Weights of a small mixture-of-experts language model, trained from scratch on English Wikipedia.
Size: 20 layers, width 384, 45.5M parameters.
Below are experts of layer 7 (counted from 0) of a mixture-of-experts language model. Rows are named router (the router's row for the expert), down (a neuron's output weights, with its number) and show model dimensions 256-383. Each number is 128 + 24 x the weight over its row's rms, rounded and kept within 0 to 255. Numbers have three digits each.
Before each expert's rows: "raises" lists some tokens whose logits its average output raises strongly, later layers aside. This comes from a sample of Wikipedia text that the model never trained on.

# expert 10
raises: ",", " (", " and", ".", ";", " |"
router:123116148129091097150118104134104124139094136186093138118078109154114141146125145133151148107168130093098111112101138165174126140147136140149125088129112110130092141122113117146135137126088133116133111084137113127084119180137100093160156093109143125160115108092122110132095159093160134106150130088142168147106133150136156126148121108129087159083152140121106103093137095096139106160120
down0:072117126093148158080135130146122123112068134115138139112117104152169160131067064118120174068146123142106142129107146097118164157112126119140139098070158097098135139150157128110092130138146171136090141088104137111082120132115114122102084151114087122102132109129106141131130153155091114170152158137129130180171109113152171127130165149163169155127135158123168133110108113131111124094150
down1:111147121142097130134147142148126156106131098067128120112157203104144104110132098143134092141142138147121106141128131145133113100168162097155125094142148103084136113139142123109143110131175078095101118121083143123155144155135135134127092124163116188159143094126087087174111154140104126117109113140121105129166162131148145172121076161111129109135077102122122081115124139131152150091114
down2:127158132091140130119110135130120144089119105118105134099113140150148096123164100161156110097120104148155094128150143144142124128136124100106117112127116119100157079082147139110129118152157117156136094092149082130141093138109125116122055120148119128169156156095100138103208121125110101127102153129136148162133118125158152141160121136121136149101099153136147142152097103088106126079099
down3:161136121124158125119123155093143108135134155076111121151134133138162137136114095110105136135115112107120121120169126095136111172108060132177120133171116129132121146089116145134119121089130106145084117160155143104120136125142110102080149115070118116121159141145121092132150122103111115146172136082103138116101137122136127147179164141171141102163115128126108117130121133144111130144075
down4:174120117140125143136153165134112138140117141129083151126117134183099160128135099192145107090147153111121153150105123131190132121133132124094129098086149082151127138123118106163146154155115157146105142103152128136167109143154123119133145117123099195109141091131136140157135088139135144162053078134122129152114153111104153140131129113097123123085149126152156120082125066142145121170104

# expert 9
raises: "/", " and", ",", " &", "–", "'"
router:167140117095146148149129081145155120116093155100112162094140144121074131109093107136136159153123129118110142177101149138117139108151112097111136133159158113132108137131125121114129133105100172083122139111121172115136147143108124084168122131106153114135153148144128165110179116133159123141142075138103121146106133113096151107128135119141107096102145094135128122163156079127097126114092
down0:119166136100127167108101133093134164161112091122115164074101150145067105127123152073128140137145163119109103130064117113138136142166134145120105121157127128112112103126140157118103133117120110148149132124098085129140142163112126123093086127128132160107118110118115153131138075095093125179102127136114149118131119142122122176099131096152071165169139112120162123189129095129133116119144
down1:139123153125139178111167117096141099146104138121121072120138118130104121129136209109115135122118129152098161151141165134138134160111163140102135109140086117104162129120131107113148116093158111130114146145090151132117092133122134153107116124118127106105119136114126152106142133111134124146151113107123132113135114144102178072147096133092155101083129060142094128141112134117157133152143
down2:110129136106130148121134108160105131119127150141163076156123109117141122104098160159157123146136120113174128100120139142191107136141123109076123144135123117158121093128161126127113164126110124098149101132100134113146095120124114132143141130120117130093085094189104139131123097132115139126131135131156150138143096159148136064162149138112081105113139113123151173116138123135072144156147
down3:132101110109088150115139146123111112129117094125137123118092100099129106077157134117148126131112129141116120119127170107171098110126093112137135139185088145149081108179133078141145165115127151137126113107109093141122115128113123141121096132121144145148148128127129139179148136128114094145095145143162109143142113117175158101151158196106127109113133133129124073111142092122117105137122
down4:129144132113137107101142084127136163135111102117135124148117114109129141125160128120140146140116168136140094135140167123142097168101077093147121151136131165128123105096107069116134123202134178122112126133140133201140096099123133139157135102145130116110166155131104125137139172133086186158090088105140090115126120106165115143137137131122126135108115140123169078156110127120127131127152

# expert 13
raises: ":", " include", "\n", " were", "0", "):"
router:149120137151135104140133113104123158172122114152083135160121109092120130124097154140117122164144113097109097113152135140119073106154121102117114107138137153118156125101158166115129117107152137109108165088109131175103106137143101140153134153091123105172103113154117141141116154133152158152155129082080154092162104109097130165120123125151112153099154129088139157142089135148085114126130
down0:084135180127142118174099115159114157146137133089162123114095160118119143145169141063144168109161159099105123124148115155117139124118163106141137149084122138103181128122090133128173131120130058155095085147108131142134141089149060117119130162147134138129145152102103135123173114112094108158127086078139104124126095118088147146141096136163133118140122111129202123126133140146112140127137
down1:065149087127117135115129137099129104124147115128147151127099124145176072126099163127128193066108118136084104092166106081104143095129121133136168137167107134121108121136142121167071114158105106151159152157101112128146126127174123144114123127122117138128122182127136111132163107146148136126123159161131097133131126107159126154128105148122114130130133111125133125129137096127101143144139
down2:109163126149115102127104154151128137131151143133158099160165145134138121114143096132129153133125118184101120125136133148156116164126117166076119087113164137121135102081190075170129115124157097153122148124075120114122134104149173137159091154166123128084121125178152129182131134150138106129141113136117172172111124091144128155155122137107167116129109099153113149119145135132129137139114
down3:069155146114101094100118160152128122159120079128139140124108130130185130125057113118110156177145100133109123144118098091092123145152151107127073183135109107138131148127105122114129105119166119125166138089115148145132130153159131131141131172132172143144101197118107124107133135142112118109160156175116152168158106150119090122138148154148116147138141100158125141178117192122163124115154
down4:136151168126134108159143128182177106119145140132145135150125103113133126133147122104140130129127129172143066117104124126142145160161158135095098129115146141100112145083127108151119139132118110137112152113144120166121143141120106176111115161138129121102123113130109151133164123137127147118142096119115118126172114153152115146196141127121158146145101131172119132140144124102127111148135

# expert 8
raises: "pan", "to", "ose"
router:119107110109078104151147153104163103138110143120115175133156128133132140104097114157164100106171143160158140094092113122144127130089152079110134134145118115153169142136149158098125111082117108082149100117132136167078078113110145125151131129174134127112119116124148163129128114081114145143094102123115097148164155134145164108114136150132126142157113150108128151084103098180085157088100
down0:131131104141133146185135102135135144150111149178112107159152108158131131111107143105071117176112156134126148088127168129115110149158085148105130135125125111121177147134177162150095174126144141118149107125118112078157129096126125178147136138116142136118125140127135127135106118114107116095127147150135164139126117168139148106137079174128151133153135162104125105157147097114102135121137
down1:120145070128081114169146132120132148130099124154129119137147119164125135143121117121093159147128143095113172158157114094143094123156131144159126134148160076112127171108189157151111107155121130146152116126127146081139090116126127102118121170094151133155149123104125129114104152149114166086085134135121137137147119120103175110152121127106150191152138102133117151124134057135122099128132
down2:116106115148134160118111080071160153107129102149113129156106109142132110113132117121162121150132118122146159116112141086126151151120111094103137155134174097111179124148104130111108150146123136109140156133092100134107178104104120133167185156159154130144126105091132154106153150131139127144149101152125150143124142118122131123094162097158155125123151134128117131103119192115140100117155
down3:108109139170124165123125133112118096098131129136133148133116113132142120127138120107138121118107122113107172106136130141135173125149105133112121116154137135170109105137052118151119134106133126133098093119118124111134119041113103084123132138118149120121140105161126130162153123155095138157120082107112148129173108095141141140123133161144114131094145107143113101163104125114136121112166
down4:155136144067136174132152127118152115133127143115114144118163123104150081093164127162089137120130134138136109146128099118117157205130121118086160082102113115119137125143087153117111135143188104114136095153139155129113162140149131104160154126118153098119124129133171114146153146135119091143104130107110157114151129145115132094141127119116129089145139114140106142125088149137109127164081

# expert 4
raises: " The", " This", " It", "\n", " As", " Other"
router:183098135162155146124123118137161153149155149092109151090111120083116129111071110136137147157164122155117120096111148145116141074115115088150109145149118152092131117124109094133113108093114152134138121148120122134107095142113107100111135127151120085129106129144104137126124120125154122118130136121107169093111145146125155120117127102085128164132191114077093155131136100178071148114126
down0:125108078160141119103143136149143138102143145120172145101108162106112107133109111062137135146131142129174136136131084172065162130153154062105108104148158135149122171124100126167105122118142140111135178129102149112107151170118146109161133129143120118139128143113128131077118134192088109113159093141138146119113111133111190113126108164142106146137106138147133171118124150113103144136117
down1:150079173106157142107128132137150161100111169142109121104139136158071136148108087159138133065138132086135147132098117098084130202130142134124159118116096102123108075175154119102157176153157094115120141126131120089105163076134155122132105134133101167165124152112126145126111125154136145116093094127114113095166159132171110123110140126150110131099120121134119131117106109155154071118139
down2:088181140140163103089142155082131124116139116136134133130109151128155126114117108114157119133127121135117184147113099108122089098129177170147108099078105138108076103113140117098149067163109112116094104091108131142084111148104141115138088191168149146086143160165131136110109114148096130156114113144110163128134129131138190143131116146110137110126148180155164146111119119139117095125099
down3:150117104111133135095115149140149137112133147098123118111134134106143073110122162105126113132116118105145169098134125104135137111155146121103166160087103102137123116144144147114169178123121126093112143141173156149105124111090136114137127171141132085151134138122101135138154103128156107158134082106116138127124161118116129084100095111113120107117160163096150114126136103112141147113129
down4:107132149112093109104124129159116096122103133163124111118114103150139117128103117096143105119124155136135080123138119147147136101132131110144099144112166092136139101123164132142128166150099085101160142131094135149197121154169106105131120136153111120125155162090126116095133098141134126123113059138147148072133124136118137107128145177130127119135147161124136109110126153166145120147096

# expert 2
raises: ";", ",", ".", " and", " (", ")"
router:106159101165141096130100133143116123126072144153139118119112109134129163135144095160146157119131132143131146157091162157137169076119133127120152093093095130112120157090148128090111117086146159069156167120130108096119091145170118105166154148152138133159178129141115168139156091083135099131156095097109109123106138101123113144107158121116098150113188144144073138124124127102102155097129
down0:137126179093120147168111115089101132159142151165110151123155129074100139098131099135134134106127113101117154134103140136075112183122131114123176118099127154144164111164114123152169145156164136116151120141104112142120118122154086142133091156134134151107150110144161159128118085151098132118149142154113134153127095157104128108093134153134102119153156157132128129081127153099099106149122
down1:128114137122134099122144121153138150127146118093180118121082124169106091155091120104143074167129119129095111160154133109138123134120091091136168158183078147164148119153115116090101174132133119112148151172114121135152098081101146167148143137102132136128109132106122087124142105151118160127119131146145133144175094128157134122133169170142152133154131168128108126114154163147098152135125
down2:113136143118119129126121121165134139104111077128163106147095123119176151129141155175142180111130110095149142140114113159142111142132095124108105143136143100076118114087129088183131150142138142137113080156108080160114111147149132162060175114128105122100126152164120129152159124143111130131175087131159162148099112161161099147182133150122129134131127172149152112170148105146155117114106
down3:108136133084096122146129144113132198115105142108162125155126089110100099127130132105128109148126127142147131099137115119156092142124117141144101148143120091098132116134124165114129128119061089128160162141128119096118122116193152126168134164135141126097141142125148144145122112139099099158103128148139120146142164113189122127101136139129105117147137093122173159130104149133140099096159
down4:088099118085138159077143140140119093138111092142136122129093169115154132124119119133152114130127138086124142126115112111096082143108109124148116142146140150143093146132179159143146150096162134072144117107126170143106109166172147128098126107126142176130102092097107116102120095088122133140119100118126182184153157104119121112128125123165170122108120124148117135119122143119109126104146

# expert 14
raises: "%;", "ft", "q"
router:160095070121150101115120131122139112138128095135142126139153144124139175126104087166122142157143163144091164114103163115171095097139130157159103139129095108161118142134126105111094081090094085122160153139125115131115088110093161147140163099160111105124142158127147156147100132084083100146144115110128149106092146120100149111119119153135118120124143163145081136112114131149105168102142
down0:133126108129133120138126120126158077199171138145116135119145133156116113131117147112140146144147160073153095139128133135084158149111104129113160138160106120112161113113143104131112110154119131133115130124080099123137146087146084123151125127150159108066137151161141168147120084088099110125149117152114170118135125108134110103157118090142142122122128156112147097088132116131173150161115
down1:102120097103141103133124119111127136153109154150103114117128100115133114132218139090169096135124108100143149119088078119157165103086131125160119131113137114149178180138127159077107160153129127172134126126149095133138100145158135129151195106140154116126151077092141152134115130135123106119132111107156121117138141095162101112149126127164104125150168092136137141134150121104135113163069
down2:106185166173122164148097140124141087094156140121153122084171091130114157100107097138107115115124107092134119164126159139160098135124124132128130123164112124115121119113087125126146121132113054154078104143096108141122107133131149141142114142115149153098133095106112150117112096121133123126066123115120090095150101104183108121139145125100124137121131163132142116173142131171142142120159
down3:054145166122129132124066182158102122144114059110192114111122140145143122115143140125097169116151123135127129121133112152113125176148145153171075132133146111129147132094108087123118162115108141141135145148100133139117126110103120120149101160098112100122141154131130105111141146089116134118146118150100104149128123143129153145124134151149162124142123108115103158146079120164126119189101
down4:162096130106150131145130114119130145122108093122178145140108143097165144120142123119110159129148184148113162127105098115128147138148109116114162123113104154143102119136106175104096100109157158122134160126116162139101139112110127117135099135149147143148084145179138138131104090139142139144168102089154153125118107112104117120124158164133114123115104120167127152092177137166128132143158

# expert 6
raises: ",", ".", " and", ";", " (", " &"
router:119138134098145084143156096163156153096118142133134170163154159136117156113099106170124111111154141092116113158104140156096128140155117126114157124109099104097135133148156169102133098090108147128118130092126105102130115117170153099106159146135152122161122177120105160156129143114126160138134130090093120146123161122075135108123088138100150161118167126112116124112115094127144164092097
down0:145121141141131103124120128100113163157114141138181118165101128097166121109176151130137119145155145133155128123131109131175150138099150149134068128093144184113115178137149100159110166130126117150126116062083111122126107103107111104111097132184143086091148159149170094149094137165094129098132129133111155134102162088125140076132133156127155126104139107149132147096143101154135159118108
down1:112170142121164141119107150115158131183129122152140145152128105142128103158102165124141130160098171120120158139137182103103157144142107064115110152154121121112071157110100117136102167120162131102108149129136153145110098190090144151132104141063102103163102138161096155155123126134123122108134111146152140115114106102106146146108123116135116099150185141145112165151104125127131187155175
down2:094126144125130124145116134127129124105101133203134137164093074105146129146087159115117126171138139156096136115174167110108173113149136132193111146107151117138094118081084095152146153153100136117113100105126138147110142144136117148115143162115091164114131170115177103114142125119141132130082092127100114125103139099109087109113118129122113141116141130144143182145090163155169082112113
down3:091113183112119120124145172138110145127112131102120138128111108122134114149146101170162102142111126124109098128146128119141165111119137169129157144113129172136148143180147097153153093140100141123134116188149087112144118122114124103065113115147122136097100113111159112121167100138121134110090125142092113173132091108170107112153186153161148107102104157088146133122127118131164123143124
down4:124143094109093092150149144202158133129116124114130146171111121119124180120168127109124153097156094116139089145167127125129155163081113094107156146140129121156116123136147129150118104112135088123140124140129162127137093173086108122073086105107123115150100170124102092116141102142162141145186115133102193110154106126161105138163168134109129096149143113123130108120103124137122142133129